{
  "num_hidden_layers": 9,
  "hidden_size": 128,
  "n_experts": 32,
  "experts_per_token": 2,
  "d_expert": 128,
  "d_shared_expert": 0,
  "hidden_act": "geglu",
  "moe_layers": [1, 2, 3, 4, 5, 6, 7, 8],
  "router_score": "softmax",
  "normalize_top_k": true,
  "routed_scale": 1.0,
  "balance_loss": 0.0153,
  "balance_bias": false,
  "router_z_loss": 0.0001,
  "init_std_router": 0.0114,
  "lr_router": 0.00192,
  "vocab_size": 8192,
  "norm": "rmsnorm",
  "norm_eps": 1e-06,
  "tie_word_embeddings": false,
  "optimizer": "adamw",
  "learning_rate": 0.00226,
  "beta1": 0.9,
  "beta2": 0.99,
  "max_grad_norm": 1.0,
  "batch_tokens": [65536, 131072, 196608],
  "max_seq_len": 1024,
  "train_tokens": 559000000,
  "max_steps": 4360,
  "dataset": "wikipedia_en"
}
Below are experts of layer 2 (counted from 0) of a mixture-of-experts language model. Rows are named router (the router's row for the expert), gate (a neuron's input weights, with its number), up (a neuron's input weights, with its number), down (a neuron's output weights, with its number) and show model dimensions 0-31. Each number is 128 + 24 x the weight over its row's rms, rounded and kept within 0 to 255. Numbers have three digits each.
Before each expert's rows: a language model's description of what the expert responds to; "comes before" lists some tokens at least twice as common just after its tokens as in all text. This comes from a sample of Wikipedia text that the model never trained on. Tokens count by the router's weight.

# expert 6
What it handles: Line breaks and paragraph breaks, plus relative and positional words like when, where, between, other, most and infobox field names.
comes before: "| ", "of ", "The ", "==", "In ", "== "
router:133152117140101159128095122125112119132094136072121118129178116110164103174124154120109116161144
gate0:122135117111123156168141114153140140164116104122113150132137088169127113102126161145118139119116
up0:112138127112133102100125092114132138138178111187144146133084092116134076161144161169155099167145
down0:106169128143128121097158123155131108129100090158118142183156099114133129119136182113135089171122
gate1:168086097074140172105089113135077147138166155141162138113154142151141099081133151102160143108098
up1:131107154140121103127125136170148079128103132078089126129123135135161120108082119130180139133087
down1:151144126195150115124131141133135125114112119154127114136152104137131138132126125090130120096151
gate2:129146104126087162150099147126122132121109153133132093133122089155142129170151158139123105133187
up2:140126124123116088132097128149131078130127126145121127123149180126111113102114150108114131105087
down2:115132126162143107076150110121120104128138158152107128112119104150147135135139124139165122121188
gate3:120110134105124116105129097071133144112104163155116098113124084127152127162117146119135156118132
up3:150125143118100148113116112098131092169113105085126099142151090147179138143113157124132118136094
down3:149151103131137120140147151145114084117131120161112076187150168158171158123095116172138099125129
gate4:152158107067121155109129108160080145111091138078100156155113149097163091145094125094157070130096
up4:112093150122149144104127118139173130139163136154153110081158113098102094151124072151044114088148
down4:112143101112105101123136112145114128112135129104114131137115115136103114115085169135177145163089
gate5:182088115164086153102123082104116095122126118107113183145168109140140140149177102157149132141110
up5:139126154139156185166139113131169098147105148111158119142150140124122186137132118150060130113122
down5:089161157091124094170080114116147104097135130093144161135104107124083094123107126147156156141145
gate6:158135107172102100121091149128145143098158126128128105121180128081107085151105103113091136108122
up6:114136105136189130124157133139131114136165134111095139145094106120119145125131147127155112099173
down6:144105111110148163135163101132137116167088138134129159094184132110135117142137102121120158115119
gate7:131141101074137141148120148144112116132132134152160135120086158139140147138086124120149098086083
up7:145170129164123120179108145082101122091150126096121120132119096109089104140179082118135141160164
down7:133140091137142102097105135132098142097083134138143141112105144180134154121129148135145142076131

# expert 5
What it handles: Last piece of personal names and name-like words in lists and tables, such as Lila, Otto, Pizzi, initials like "H.", Thomas.
comes before: "(", "| ", "and ", "B", "was ", "S"
router:153153133101114154145082166129087100134117110142109144147124100118113126131119146122115135112097
gate0:113124117101135129139123132177154095149129131154139132194117130192131120118110157159111123096132
up0:090140111139153111150142134128121146123152107142113143125114100123124148174123144112167149143113
down0:103145148163136122102167078116094131107151096170148147128088145095152119140127152126146130137143
gate1:137139125111094107128107160115117126149147120139125174124146123112139118107173095153152151111132
up1:105146123118135140144124136120086095128102128104124106132109117102125117130125175119136133111085
down1:135131130112108104126123143089143162123119128110122153159127154131102124149039111073111067144158
gate2:144135125159128126117111172130121159096137178149129100174111110138119124152125148142094127117161
up2:139118156116123093191129116080118117139106165134125107090136143058102153097116147084123134113136
down2:123111105164097100144139150168116116121104139123094163106082139119149106123163142161137127139138
gate3:116112151144119099112121104139115155108140118141113082123112147114135126197122144156166169077159
up3:098128126114104095129102104119137111172101124142110134154142096127178129106137077133149121156122
down3:139123124083121145123112122121106129126115140137138108177144126150122166127121114140179132127099
gate4:158146131109139115108101120150156137113104165101077145133102131119156147170088112096144075137139
up4:137132129158136146115127108114180132082156114135073157153130148113106130096108055115103104072129
down4:114109100119127137125123135149078123142120123118160160149127108122127134148126183141154156126114
gate5:138100164138092116114129116108139115120159134141108161156151138095097157185132124108127138137098
up5:119104142146115172176172109163126117197123119076134117130162109162113103091159110108078099114107
down5:138168135131096120163122100141110114119119115125133145115174139119102073074099131155158093129161
gate6:138139129105093126092101166109108147131143132149102123130134106090113091158122123153111139133093
up6:158122129123166127127114170113120129114144109097114112102116143121130126138112112160173116122162
down6:115125160085127125165136112097135169176129090132146148093170164120124123138137111085116126086156
gate7:095137160128114076121143121147101125141139123131149128140126169093134136124098138136156103130079
up7:159122138130119136156119145091138118109159155091131118144173107141141114109151087148098122171157
down7:125132106121154099112111133183117129156126147147157140131072166131138142118121156141143120096110

# expert 28
What it handles: Adverbs and linking verbs in descriptive prose, such as often, usually, while, like, is, are, and endings like -ly, -ally.
comes before: "| ", ", ", ". ", "s ", "a ", "not "
router:165141154154105166103129157104094096155136104108104156168145108104111096123135137116112100133139
gate0:172156148118166164131130146153149115152096139112109147140108112117113130113136136119135096135133
up0:137135137095158100095120118114138133117163122143095131115097114111148134156101132113114149168142
down0:113179143112099126119133089161197116122141124117134115186133140166111115125134165137146097111100
gate1:152095107114126134126097125175157106114155153143122184125133157153147124067118132142111142156060
up1:129079125119158137150107129137113131151059112097133135151122157118145100131112170098140136118125
down1:130131073145144151098104084143118169068078152148156110163150098122125137131148173147107118131184
gate2:165187116127113137145101184099133110093126112127137112158127124138134098141117125143104168112164
up2:165116127138124116120101112111131099113140142138111130160140154080161172124093134096127171138123
down2:105145105196132164127143083136147138096156117167070132108113153104115132156125122123137157153136
gate3:154112119110114137099114110090118106142146138152098093121129110099122157174133124105155169128135
up3:168142155111138126151105102105110117133161133125149138146113118182162134113107089128122113156140
down3:109164167147114115127093140130154123120089131136139140161127123161119149126100109117163109114177
gate4:145138095159151118136102100176141107123143134070094126144131130124160180134081146118125092078131
up4:163145134135150144068093150148180152098163151149105124112108147113095088139122071146104105117141
down4:134133099087139116122146138162107139146123113091107168148135127133150123128118145127180168134087
gate5:115124161161138150119125122067118111109138127149091100163176146113130143184159117126124124134123
up5:142111117131126170156124059143150130161080123116136146113139138129139141095126123120100122133110
down5:125144139142121126155094174118139103124125093103144125113117155125070068125092125137192111139148
gate6:141144131142127110074105120138126163117135116099122108172103133114070116132114125142112102130126
up6:122183124162181117114154130122119147148171147142109120122083122105121131119148157152154116143187
down6:123128120100118110128138131120155110110117098094105108133137120102151132108133059093101114122134
gate7:080149093107114138135124114141095127153124139124147142140111148161141171120092117163139121127091
up7:142171144142119118163167135134121139112154140075123114153149091108129085123149098134163132156132
down7:123123107143173125102138133122112136146117157126143112124075126191165118134129128140094120103121

# expert 19
What it handles: Line breaks, bullet dashes, and degree, minute, second marks in coordinates and infobox fields like Born, Elevation, Coordinates.
comes before: "- ", ": ", "°", "′", "• ", "N "
router:152117137089101164125128110188122092143098089108074186127124094138129145146121157129112110118128
gate0:143145094123134174117143127137170117146119089145113144165136062106101170128155115183128126152160
up0:110138102107163131119090119137107128113173146102143115140089100108123130109121176128162131161127
down0:136158132150087149108147102107102106142128087155111136150184150160148125127139117125085108110112
gate1:120162117120141127147091162130123098092126138111132154118156107128142147091124121113128185166134
up1:164127143113133195137125140126116109157123098134091058165123075095124107119137163100115138113112
down1:181139102135109145085166121165127122133127138140135120108118102180166165127123139134120159138101
gate2:168116138116106161120125171116170130091087104101148151155130117145149126173173123118124164122163
up2:123127127154134100156088104109133084108105161140122119138093148112147144097094151129080124132104
down2:092126119126157119097184111130122119148150131140112145161109159109111146126134114128128174117145
gate3:127140157110131125083107102112146116123103158152124134087155111092128129133135116100105134134101
up3:153112136097093120137108163103125090140134125156098096137123106128163126119138089140127147112148
down3:140126173119120088130099132161097143142094142160094148111143131123143166125151109129189113102119
gate4:148131108104159156160101075169138093110152091095110164127115158086153115133069146087124099146127
up4:153129132128121120102103119151167122092140135174159087121123146099106118129107070169090110123132
down4:112133117106058123100148121135089147129117116113145160150137122142148102113098141094167139130092
gate5:180089169144081142149128138107142081111135140128139142182138125129116103145172124106101133134098
up5:120120074156130155132161104136141141142061142095154171097124123128168149119137139143102096141115
down5:101140140136107130146098115142148118116168117127152103109151148100086103105088108139143071151165
gate6:114121121099124129087126171132133166121107121084144129154151115123107074146124116160119153118138
up6:161141104100142120134172127130146140139151120071116124121140108116091122119168156123153128113150
down6:124117109119123102137146085122169126147121123168094121091174119173172133132135115139115123124100
gate7:141119099109126128082137142150125091155158131140139127166102152132119134139150128121116151140096
up7:141131169153127118163119135104102127159133128112137168130141095101114067090164090147146122168163
down7:092132120148133152113119134124130155110094175140102146123121118174136137116136130146127113104111

# expert 15
What it handles: Closing pieces of proper names and hyphens inside compound names, such as -ville, -berg, -ford, -er in Romer, York after New.
comes before: ", ", ". ", "\n", "'", ") ", ": "
router:119140144122106155139112138106098097175107114126120127192135126132124128115113144139124097095095
gate0:140122134144126137154145171195156080172105134137101140124142128119128131111115126141116118148142
up0:112134116133159133094144135119140180135149085166127127141107126111140133102160142100149120114145
down0:086160166140140149103133129139145132132122118143118167129161082125113118118138134128120115155091
gate1:145099125132112107125108128134114117120142136143106180162135137133149114108118177116152153109099
up1:110110122097101134137133121132158125129109133083097106121113138136130081114159161117142134084082
down1:148134087153094141116137122134110150110166142123138117159184128190153122139141100091103082101165
gate2:158114138140095173145113162112136125113110143127106060139147123119147111142164111131103157107136
up2:120106130083135097132145131125134125122100122164138110116123138134142124140127121060120091122120
down2:123165061118173090117150125116116107156093136088115127135103159144124139121137152146145118152127
gate3:126128087078124120117136084096137134129138136136152110131128101146159145137089166113126125089125
up3:104088148099114127112113134089113075145144137087120116125154145170121098108107114125132105137147
down3:088131163094115103125114159130092117144123165130146143150161122153147147145113107130161122124170
gate4:187133171135124174138110104175141104115127141111108109146133123141148128139099182061098090120135
up4:125146122162132083102115140112153135125167127170154125107155126075139123129125079122074113081130
down4:113125101088100190140140109129137131132108104113153126158112145106118095149119142159158171167094
gate5:155092139149119159111138120090125061134154144106134135139131128104144129129176135089119111145113
up5:152125126143130148189134075121152127126145114135151108140136097157122129139127104127094107107126
down5:125134139134114145139088097162149100139131109114146141116155095109119130087112107114130087128142
gate6:128111095145132146109133150116157112105156107108138123140113128126093109137124114154125099126140
up6:146164125133169121076142173123131110119136141131137125144126125144106112134207117150187098083130
down6:130122096073154092119108187083164099174144069134120138089175134098134155175135108088115121087125
gate7:101114120077124101152106158139097126117150132103166120147117138127143152128117172125138147086092
up7:136123159132067112139146135106123120148155139124106119145181095122075101121169109142126108173155
down7:093126127133135110125130151150139121118134170145141125108086155162133151096107148146127134089095

# expert 14
What it handles: Abstract noun suffixes and nouns after "the", such as durability, anonymization, questions, lyrics, role, plus table cell pipes before names.
comes before: "of ", "| ", "in ", "and ", "to ", "was "
router:143139108135098163120093151120103116120108111100148104152129119132118102134139176118116133109155
gate0:132117120102144127156171136158153104135123109074129152125094141110113124152108117142095124134158
up0:095138071091151118144109121101109140102173134169130128125104109098131144170121117122163129151132
down0:125171131117161100149178135142143103134139129127132125116117095156120103137160120159104093097155
gate1:119132129123110136127126158145144095091154132124140156146143136132160138131143166128103198129120
up1:092108138083116119130183135145120137155111111117174122124102115125106129095082159092161110131107
down1:100085110161108166135111167143105093154108145105160147173105109144123122126129151097059147139149
gate2:136174133139098141145111129098105138120116129173110141134148166113152172140146146149120136127166
up2:102126131137119120137118140138138126108121123178154152109116147123124125164109116085121082106112
down2:117114114109112102128157161160105125142125103104134129122089120168124126131145119166194164148114
gate3:174127129161155135102113120104142101132124177128120129116106091139100146168150169092128158110152
up3:094132160107098153129140110125090105121111132110103077131147113151128125141167087108122133178125
down3:105132147118106118135121137091123124171071151109162107157156097129145161151148110145201145113128
gate4:149152110111158140164071126140116165128157131102105141164120132112151134130077150120150087085102
up4:136149170166150115114118145132119114111148114140143108140125155078098080132130076127108157076116
down4:134130088099118122145155130114129126118119117117109146173096129105140137127141174136144133151104
gate5:161090136149103165124134110116098111132154132127133153164136147110107118169154119106119116135144
up5:093118161129112136163117107110130120118085129072152115108173138101135115143114118123067140127096
down5:090177121146095115126089138128138093136107155181122103111132142122114132073089130130119134156146
gate6:143118139126091103095076144132114148128124091135108119168126137086082106108119128101107125094109
up6:152161158130166144125126106164138112149153158129112127109144141111123102107190139092140136147159
down6:113069157137155139099125130115120179140110106126126126070149149135146139139122125115109141121085
gate7:109138112091123093136127129164123127115117128129133126116096147102120159159114161100153107108093
up7:163146161135123117148131143059136131102134123121127128124168113112117097106132091141126121158170
down7:132154148103165123136130130146108137139121146154120145142082137120106139123155180142153129102102

# expert 1
What it handles: Digits right after currency signs or inside figures and decimals, like £1,000, $110, 12.4%, plus some word-initial pieces like pri, doc.
comes before: ",", ".", "% ", "th ", "-", ") "
router:165115128112113157142115094118087116158129098107086158171145096105065102151122165093129169141150
gate0:169101119143145140132149084136134088177106166127164123174114131175151099119115167133138141119127
up0:107118113122095159146119135128128157099186137173127158131087109144124140171174141133144088127122
down0:087141134141111156124165093123137140128126074124106093156107079101128117132160167121148102145103
gate1:156116152118130120117070144101112125102146141147132139150160122144163131079131161132120157103122
up1:123127144125110118109120146155106102138093129132125126165150150158131100115098143132118145169154
down1:106169108097085138125149122165125133131145139112124125186148113127142149129127162105118127147146
gate2:136154096120076160122083189138142159124127092147121113153162087123099120128144131125122129100176
up2:132108118132115105149100116144159101115113164164087134127132142122151147130116145091110108186117
down2:108168118139140141104181114148160125157098097093102162093117137145140109119145085147131148147151
gate3:153161122149099106095129063130106169095137150156175127120148124129146115140124161088126173118138
up3:113093165095097147130129123081117140148114126106151122137144093156126135087134121145104122167134
down3:115126166123081122145114162124121148158109149149132127169142149177109164146139135157118112117149
gate4:137169156102126162161123089137129127112111156065101135174117143086153143180082131104154099134113
up4:118151089115145131161123162160104154099132112183133095155147118102091092141128083110112142133144
down4:136126140106112110130124116134072132152119111148115143128121134113157126102102164159127137123120
gate5:160134134145120152130129147097142105115159124152137147169152149105093118122153133101109146122135
up5:136094141140142172137150084138176123122115138114119125142160098104140166129151120158086141127078
down5:108183178146106101142061154087110129119127113105172170109122125132125099136084132127128101104156
gate6:150203121146116129122116113097149155115129121105109111139138111087105115143113105139118141143133
up6:152170089115192126120155117153117142139156121150151122145071110128108134111182149116139107153143
down6:145123111106141077147112137116143136166100090144151112105153075168124152131115159082091109098111
gate7:135114107136113143128110145171117101123123134128100144141085152131135140123093137124129120107088
up7:128148161129092130144152148121102106113102130082138112150166114114107108099154080149146121168147
down7:107137114136112089138127133146129135144100110131151138138113125144162114096141149139144158080133

# expert 30
What it handles: Titles and institution words like University, School, Minister, President, Award, plus table pipes and line breaks in lists.
comes before: "- ", " ", "of ", "1", "for ", "200"
router:132083136116107140167111130152101096174116087108110169148138131126095131137103156114139085125123
gate0:126065116118130114149147122187154122163121126126129142157096127135064139085141112129114133087133
up0:126145122103170135097125128126140147104118122156093096146116092107109153151154116143155102154164
down0:074168141113126150081168108145136108126112093161105127122148129162111131082165142105149097116115
gate1:162099155092133145082105144151148120103142159142127156150167157162138162130148122145150136106124
up1:143114112150097115164104169134093125161114140146146140140130086171120124133079134107127141132101
down1:166114103131151149143095166143105161123113167084141121153144093169146109129094149113132106114143
gate2:162142152121114186122099154124133110101144153123135120120155120138162148180165110138110103128148
up2:123154140097120095180122098107151111109127148148111126143115122162109142126121133128134075115093
down2:069137115120126098094139145128108126142110133109105127155099161120140113124102147120159144111110
gate3:101127140101087093130157123092155139074152144146160143118124113118130104124136141108135173114111
up3:143098145121098176113113087081114113147133118130138123130157110138154137087159075163127117160133
down3:107148130106121129103112165108107127124078160109130143153105148189097145176158134142153130126130
gate4:145139129105143130143135081173107150122101154089120145197125135079169124149095133112116086138104
up4:123155129166131145110099123151167126087182136161098131109135120108084105097126085139101133105142
down4:109141082122095153107153109146130116126109129123118148155100142133131117145132156167164173176114
gate5:152056179158131114166122115107128107104163163134100164129138155072103127145112119145075126130087
up5:129111144170177153157167126173160129196105136111121088117137130125160193121132141124104117080094
down5:136105148123114108125121123117127148129135084147140132114195096130106081130108103107173151148161
gate6:118124174127127160093107160103142150109145054094112114156142092086113054100126116142098124117133
up6:134134152138180158124169154149140145101151136121103133148129124123132099121150140105160105146140
down6:083073131146107079157141102120146117094102158122139105098157145137168129139131124072134143089131
gate7:113160116125118112136138121166102103114116143135137139125086169140145144133075163113161127101074
up7:135162168135118126139133129069116137106130117123140101152172083137116082096152113171140126152164
down7:087150121148151116125123140128130113135136124153145134114083154158128156115156155131166086085092

# expert 13
What it handles: Table pipes, years like 201x, day numbers in dates, commas after introductory phrases, and heading words like Certifications, Total, Candidate.
comes before: "| ", "201", "|", "202", "200", " "
router:150132129108099182121103092146126114151105104110115115153193117121147127130105146112105131149100
gate0:156113178132111150154126129161164112135093127129198105164134116170101148159109129161168136127151
up0:123146095125149103093139115119091110123167159137134123153065085150147120136153134138196137127133
down0:128158130127125136091157105161155137162134100123086118151153143127118134136105115126132128154103
gate1:142091091090100129104073119060129141119170146147167145145092151139153113095112164166164133120126
up1:105136154100124142115147133142145126170113124117184144151151120120132110119078158129158184105109
down1:159135094110107131099164103119123150101110170124163116163130118124155111126159131094104082126145
gate2:190133125104105150135080118138134128085118127141146108153116125145142115160176146121126116119173
up2:093108116147113087149144125112136097125096121143112136111126153085112109147112132084107098118106
down2:125140094118149109162140130115102150167107150149098095123152109176095149107119060120125148142149
gate3:124097142128103118103113081086170105145117163152148168148122119084123137100099175087123139101121
up3:135115139114106141123127102130130120123159139123112107106113099146109129074124095115177093098164
down3:118153127143108135131119124107134131140144117153089121123127126140143150150154121154113101084152
gate4:153161107101140153153127081125137158106121160123082146117113127099151123105095107103119098129099
up4:143159133151121155110130155125145145136177160170131118052148110103090128165146113132095102136160
down4:136146056114127137134134102144132147124108096148128164123153105141153145113138152101148139120092
gate5:156073124142105110134162107106121100100163155136090132147151127114155117150145120085112121140133
up5:167140104149141166142161085137117100169116149164105123114178125137156152091136119128082115123094
down5:121111141093089083164099167116156111121170099110139132091116128110126102100134135107173140155114
gate6:099120143128157099083140139111152166109150122074114186150132117060109097152105124139102165135119
up6:181129127140150125122161102165134131139157150153105110134105120158123137163161146167133104105148
down6:121132102113128124134121129085140119123068102134156137094181128126113145159147075086123158112151
gate7:119128106092159131107135132148106120127116146159167148143135164117129126149106129159132127084084
up7:121146148146102088140152128105092127132142138103095155112182110104111106095148120124133116152167
down7:087124111139159150144118137145116119106155121192123140143070163181146118100104141134091106115114

# expert 25
What it handles: The word the, section heading markers, scores, and sports words like Cup, season, League, team, in football and competition articles.
comes before: "\n", "–", "\n\n", ", ", "; ", ". "
router:135101119116113125129084116124121089138118140137144138127161103132096096132097179090110139130131
gate0:118119153117110120140131154135132079151128106132130178146104104142076122116110158150107117080144
up0:133141119140110140108148165126109118110157154166119132131089102116142139153157121146168064177137
down0:121162146111104118084144118136099123133118089134165095159149132121118099110137183105107098107113
gate1:131080149111103130117075142110133155123184174139131173184136108150150098091115108120136118113113
up1:105106161192120117137130143143118141174096148124152101153117077137164135149105173137119141116092
down1:162109143136118126122103156097171142125138163112169105136143126158137152132132124090138097118145
gate2:155145125104101143137114119111152107086113151150134112174128140101157117164148150142078122105143
up2:080116157122138120135131071088125100126094131119152149088112181146118115143104135080107090129106
down2:113165118135134115142148131166137112174129150103080142089085123158138107155150123131195159133126
gate3:105094087111099076107141130107144100106110148148097130128100097114111132125125157079128126089131
up3:112118188068116142125141127133121105140167105140138153143148112137132134118133087133108127129140
down3:090121161144099093109137122145140136089121152146139146125114130164138145157155118147122133140130
gate4:168147151100113107127135091143129151130128123083092115172090139126150099132081148111131066113097
up4:102151160145142123098105160102167120117150118154109126116141118103112121142110075128094099136118
down4:129130122132107148136123108148097133155131119120110115140153111131098141107113181142174156174116
gate5:151098141170100137118102104078108119121114141100154144179101144104118096107177129110110131120105
up5:109118138120135168136128087141160118158065096110162113150107137163135138140135117135098118187112
down5:127097133149111090136085106056146113137146096116149145133145126144090088123082117126115148160149
gate6:144116129127133114100114092114139164106125117133133114147126092098145058123119146132062127132141
up6:178149134140155145149192159151123136112178134105137127129090139150098154137153142116179126180145
down6:088115142120131138175175101114150089162114150123110140085149132134120117102152107120155149106153
gate7:099139106086100092126126134150149133125167166157138120134096161113112115131095149123162121126092
up7:129150173149120105185122110083106109142151116113131137166145121156130103131168094124122119140125
down7:128121116131183127113112127146118113129104127150108163103088152116140128127081151160144155112100

# expert 8
What it handles: Verb forms and participle endings after was, to, were, had, such as demolished, condemned, refused, became, being, living.
comes before: "to ", "by ", "in ", "a ", "the ", "for "
router:100090150109090184137137114108135119144121095104123158164108105098113102152125132093125131089159
gate0:134092168111117147112120146125167154107089179118126153130095142155100115120100108177137098097122
up0:145115123143136105097111096089098146106212138161123129101102122107122117153133139155156120177112
down0:098136142117121140096155128142114127172117071118111125138155103127147099121134123117140141128132
gate1:139106169098117147126106145108123152121155154161118142155173121135164124099123117115122121156121
up1:121127142112147169153129106122118143148118104150150134147130087128145119146129178161167114132097
down1:129153092123095108099094151121141154120098085095100110144143070119128139135131138097062146128154
gate2:161121105114105147116071122128152125112125168120121126203116131117124089148189123096113147114126
up2:119092161181149094147062137143115128118146119175137134081151143113139139130119144136124102142114
down2:102141135132130131102130134148123112168110116108150151130128150166111136107124116165155149165135
gate3:129135088148094136093132126111138127069118161130094127100081141159125133149111137116097149113148
up3:134078093136156115111133119148126093143133143135131099163148079152158126132189109110107102115094
down3:122167101118143115151098116120112113141092169127136152134156060147131158094126100139136125125075
gate4:162132128120094142141124132132170125119132147102081103142121149083159117159083168113149096135103
up4:167130154154167141127113113089148143084194142173114108117133151115135111194132092161129107094127
down4:131134108102090094114159100138116134137109100080134163158113163108121149150114124112141137124129
gate5:131100168166100126131133153062129122132112171079139155144139112098125114150174131124125156162117
up5:156123114150130160142141127162136089169146140122099100125111134170142152097141129115126091109097
down5:157119144128086115132112119119137138143147127118150156091155124095114095096126130156169119133175
gate6:138144130132127099100092151108154138109139096092108144141153111101069120131079128143077144117134
up6:180153131151143149165168138152156119132162105111128109134120141141137136107133149126163117132135
down6:116098142132152083137091144102151090143113093145147107132160136101138136156147124114095170132156
gate7:105146121123106094138100104157119117114160144110102127149098157148125127096116135093132148097112
up7:130123171128127136170129135080126110101109146102142122135144113143143110111165066147172150154182
down7:125160110160131132128123141121142168183133155129104122164067129140109098103112129127111134111093

# expert 7
What it handles: The prepositions in and at before places or dates, and place-name words like California, York, District, as in born at, University of California at.
comes before: "the ", ", ", ". ", "a", "an", "an "
router:166109110130077151156106071137082088138098119117157157154153115152154141133084134136118107105114
gate0:180079138134156180153145128146125105123157129109149138143097114145099116083126121149136110089116
up0:109150104111184107117143122111152119155153165155121140100105110115125103177163123109185110147171
down0:094157130106164184117163087132126121120129095145125102159113086137126107114127123092159083132123
gate1:151133104140136142109081145147116076126113109118114155117154142163153111101134167143161154112111
up1:116145144115110125145099151118125090136098113110100087114119132127142075139124147127114107127125
down1:174141131119115101094128132120156158108098157100158148103154135182103130104116152086107131102155
gate2:142119139135075170124135122131172144086179125139142099140148115110133111143137110135127130145162
up2:096140140179115098148085134108104125123111131127126120179127139120143088124120149110128125099099
down2:134137099169123123128178089146083142132118132100095141128103109135118138156132106188139146111133
gate3:136117110134085095129127114088108118118120162121132126128096119117133141127103133095133120087157
up3:139139112123143146107121098130132095165146142144138113147154102165127112123103106158157146125150
down3:172141151115126129136120103127122104104115161146145091129163138095153099145192147143119096166130
gate4:135134142117118126141116098150124113157069115088143143122148171117139109142106166142159080109120
up4:127149149148148149127146156118127141094172113136099117123114134128091086097146045132067132105111
down4:118151134136122146133110123176087137133112103121148179139105141126128115096107145134196144129102
gate5:159110156126111159161129088138109102123144103105129105147155152105089113118153113088100135122116
up5:155151093144145145122181104126137129132111151123132137178144144141143172116125114147103121117099
down5:130118134151078118160117114099137116128132130112133138132118136114091075104096072114129127127154
gate6:100150168127125116103148106127134123097140099111134147179146137090123039150136105127098143105120
up6:172142149136169151084137168183103149144143164122129125100103138114118145092133150132144098121166
down6:127109118115133089122160131117159130143101132138113097102156158148135137117134100100097160102145
gate7:106102167078112098150099133148083124113144119116184116133107130118151129133087133130129122117070
up7:144146135133124112121153119098105135142154114099111116170131092136101091104177103169123105175176
down7:076119125135167132096118153163138141137109131138152122111122155155117138109095136125127098117129

# expert 17
What it handles: Commas and periods ending clauses, and following words like which, that, It, He, She that begin new clauses.
comes before: "\n\n", "The ", "and ", "He ", "was ", "In "
router:141114142108118139125099082120108110141118118111124114137174092117105116143086131116103150138115
gate0:162089090135101146147121129148170124157127132136103129162106153130094111116179142147140119120144
up0:108121131156160111125112106162138177111178121168135123118086077136129099168134118088167095150145
down0:140144142137120141077147127102130137153148086125131132211141144093125128170167124136142102106120
gate1:152105127097147115104092108138150129148103127143075167135162089157152084105128120107138152091132
up1:136106175117133120149117111124129114120117100118156127149148121062175059135093138152088127116090
down1:123139116133132111138127179116118126115099108138172076137136120122128133138131151138104149132162
gate2:165147139111113153135107175126144137096118170136143118152137124092153095159139157133098143102142
up2:083124134146166109128105116133118082135139127152092150094124172144110137106134129116113117112110
down2:118140091150097163134149152116078105150107107122118173136066126142109179165139127142124169158136
gate3:129130122144130109089106101121122160125142144102105076117118093091102129138125160091110132086129
up3:109138134157104137095165079110112115136120119156132131165132100149155133106148117155140090148130
down3:129170107114138118103098139119113123138131151138109163176136134140117126126107107110188137145143
gate4:164155148127138140132130065146160108126139160111101143162115140118150105156085142083127093123103
up4:135145160160169145124138154138180122117140146168139123087127115086079107167123085160087076125124
down4:109133081103094119119160136131108165116131123114115142142133136154124137116103154123150167144120
gate5:136114143161093128102138113144140085121148117132207143166151177102106132144150094070105095128125
up5:153133116112170184143113061133157151147114152138103135140139127158118153116135132133115094133114
down5:140147135160091112124096143124139115107111106119162165144141110115113083156159106094137165155144
gate6:120141152140112104079154126155157150119146116084106142143141160086125114140112114171110152121134
up6:128156126167124104104158147132123142121173126140135119103144147135128135134143130136149148129183
down6:111111123116132100119176111101156132128116139143108121084133178143171096156153103129121147114113
gate7:115154090142126101135108131146104103109131145145158101119092134150095121127119132131136115106086
up7:133137148122107129148149129094102111117115116082118130145130154120102097111154123103130155150159
down7:090118105130173160077106117115104189127145133158141118126077145152127135135109155152134141113139